Weights of a small mixture-of-experts language model, trained from scratch on English Wikipedia.
Size: 9 layers, width 384.
Training: a variant of SOAP for the experts, 8646 steps.
Below are experts of layer 4 (counted from 0) of a mixture-of-experts language model. Rows are named router (the router's row for the expert), gate (a neuron's input weights, with its number), up (a neuron's input weights, with its number), down (a neuron's output weights, with its number) and show model dimensions 96-143. Each number is 128 + 32 x the weight over its row's rms, rounded and kept within 0 to 255. Numbers have three digits each.
Before each expert's rows: a language model's description of what the expert responds to. This comes from a sample of Wikipedia text that the model never trained on.

# expert 23
Inner fragments of unusual or foreign words after a short first piece, such as El-les-mere, Al-ber-s, De-dic-ation.
router:163093158184094125158114103169131184114118054157071130107138140133134068155112128152153110105165095082105117166164162180066165130118092112101173
gate0:131143097107127123105085112204123123126148106083147184079136089164148197113129092159187161124118145078148176027148139141114172135138148091086108
up0:178086168103159182095102151086182079135112127121150151159153102131073069116172150157101087123106156135124121160087124211129071078126126158113147
down0:198136174099112098114149117106143091111192133159177150137137139156093209091132180126119148105159131101086094092161126181106184154097086158078181

# expert 3
Past participles and main verbs after was, be, to or a, often followed by by or to, such as used, found, left, received.
router:119132149092090124211091149157130155136179127095129187092170107121093116101109066128087141127159158150109150158173153167174098120145147123213170
gate0:105131083175148154111194135165157073135125168118132169117151135114105118127158098123123112096180117084164145050125146078132149126136113154131043
up0:141093166110140122073117153095130138144106014092137187112109136146181118105104118161104131058085084096123114149117137125144117138132116104092092
down0:093167127131151159117140153156156067147126143156147154111179102175088157068170146095159195125103108094100100105104096152171152189133099132133086

# expert 16
Word pieces inside common English words and some names, as in ad-vis-able, partic-ul-ates, re-age-nts, Tr-kul-ja.
router:134134152174098176168127100127123167056114133130098145127115129108114067102148156117146127094180115119112113144149117153103142117141160131107146
gate0:187121126154118133148129154181147156154082108141122190069155109087067113142109105141118155115125047118111148118134116092160165128127086106105136
up0:137190121123138048159169169130168213133143139148097139058202122049159181065111184148093145097158132159148141110098173094137062106121151155067108
down0:139168082176132184091157128160146134147205086161138157143165151148099163109175175131168122110149219130140149102071159117165171155071085154095099

# expert 48
Word pieces inside foreign or uncommon names after a capital letter, such as -da, -ta, -alba, -ucci, accented letters, Chinese characters.
router:161100168141095174128152118159116153098202076149098193140092102170074156177101181141136150080126133105102091134118141139157126130084113151077199
gate0:098132142086093197142110130118097114111084123194153148083153123087129110174129120123124174104132108095081131125138129115123122097091168183089144
up0:149124121173177081153139140110172135193173196127152143140119141086103129081213113186097082105136076148099104157134141095176085079149140074140124
down0:163169128101089105166149110139135132112137102166113138192154140122160140092136090083102144096121108120179121082114091150081148101123167064059180

# expert 8
Locative and directional prepositions and particles after motion or event verbs, often in shipwreck lists, such as at, from, off, over.
router:198154147111121092122131131144112160153139105145092115120164145144114150117108119155143143127123079175108173151087104166121082111189190106172039
gate0:114130105117178176088167159129147148162142126093121162122138068076099111136082087096098151127077072133107134090136121096081134078149103054125126
up0:163089146153139093072191099128158047123107165141119155170117158063165125119149110167085066072133131118082199160069121141156048077178107119083108
down0:118128098187158124163116121151119108103135079141135141141112141128136112097126139104132084140177098148107118112147164178082178178112122152184101

# expert 34
Capitalised or single-letter pieces inside foreign proper names, often South Asian, Japanese or Slavic: Bha-k-tivedanta, Chi-k-kō, Č-e-lopek.
router:108093163135101147127148130121151127066123147113100118118112184107161070181101174147153135086162107100117129071164170127084143122101109132145142
gate0:168170101150153089092112149117102106113065095109125123125162179178161150183091152151107113110131070129132183120104175103143146171151145087164157
up0:098119137144131075121082054149166124087179126156176119056132094103128126094138159130114133081157099176148153131137143121121045074158107048079120
down0:107141120067137096085117136103116106143085118159118188096172122133092107083171126134085148133136158135121142124149128144187164078066082145147097

# expert 4
Forms of be and have after a subject in biographical prose, as in "He is known", "was written", "had been".
router:093109119074157116104137193175150114156119090134120121103121164093141085171121128105102132184121145181118170082111116142111130128116137140086152
gate0:135123175157142153122189144124117100132118134131125086140150096137112169093114068110141205134138055087077116066169143086121129147014191123073115
up0:115092098127193092117156122118190156113192063145094166103177111147133143153155086122103149113142115162173160162113204137182108088153128103085149
down0:096105089139120149196229153180151140084139096164148114124157080083138123074135094165118129102183086166160180052106119105139169152116119119108169

# expert 17
Prepositions after institution or role nouns, mostly of, in, for, on, such as University of, Department for, footballer for.
router:169099088102128161079148092127140074180128156120135070084118153076188112127119117128134213139176077119157102139123131099145145148123117162165168
gate0:115094152111155125098128147137148145132056105087154152100163126102128149151148106118133171129083088114112071129120140104125099199128149122133087
up0:112127125149070119056165119155181153147140130179181129149112080114137080097124140144077137145118085115121177171125132153142038095161114108151123
down0:123123069080142138092173151095179102129146102150164185167129186110139086047095128102138122074154113128127115145173133101119187151103128157129192

# expert 55
Verbs and modals after a person or group subject in narrative or commentary, such as notes, wrote, had, would, names.
router:136136191135149153108128082151158094114038123129087168123123116170178096157179127064115117144100115124114170146123086103143150126126132140132117
gate0:127111143214157184125097166119157091096083053103158144114207130142100179110175114167204161107121067120080181118142153148084139139069176141125155
up0:161130149137120169153104100164112132154123120122147138110172111122137110083114117144113152144134125131144148152105171135128109045113150173120075
down0:130119102148080117178152127137076143108211122165124123125133148132122074087165123097120170070145121102075109164141146137096148222153095106150132

# expert 21
Word pieces inside proper names and foreign words, like ic in Panic, uv in Peruvian, and York in New York, States in United States.
router:152125104149091110161146111093102188096131125116139074143139153118079157156073133122156145110146135085109133099143183140104136123122098136102094
gate0:096134160089060186144162178142141099131092110096138137060117143169118135114149098118139220169062096088144154122115115121122127069148132124059098
up0:079103096107140133158135115110161151126200110150101102084151161070138072083099137115085151112141074149132174148095174147167054078133103074119096
down0:107164123158122098128119132130177109122177129137134100136157166117166119069160115093070154058056172125167099106072106148118182157078113147121085

# expert 13
Prepositions after verbs and participles, mostly in, at, of, during, as in played at, educated at, born in, often in sports biographies.
router:123141105149159183136158112147140135171197165118175085091129159125191174088127104154152191120131121184150119094101130082086126161184114129107138
gate0:087106110143146169147164118116142115183100060157184133148140107151117142128134086152125149108143068137108155125089135126123093135120112142153089
up0:096110154133198095163104119143173146179133081140177171119104105081152132105072139136140102150061141103095131150114168110118072082136136133156100
down0:111134093167159132122151162131169102123137154185139173148145115097161126108145091111051159102127091128133121173114193125101146160066167188099161

# expert 46
Prepositions and the infinitive marker after a verb or noun, for example took nine days to fly, linked by, into, during.
router:170139127129169101097154146175109100167114103166151090131123162088166124103080117124131179111132101170159141165123132118101122110169166102170090
gate0:146135194134164214151168152099114103146104126121134168099155151142167163126110087106166182110112105157053142107130158087098063114123118084130077
up0:112102139163094122136158059163122164174181148100165153130144098069111116147187123174129096060083082151092133169151111081129129076131139164133105
down0:116183120127146144074185157146138113119139113167195222142145152105079167075131076149108133104139154089106125157116110161108139138078158207093166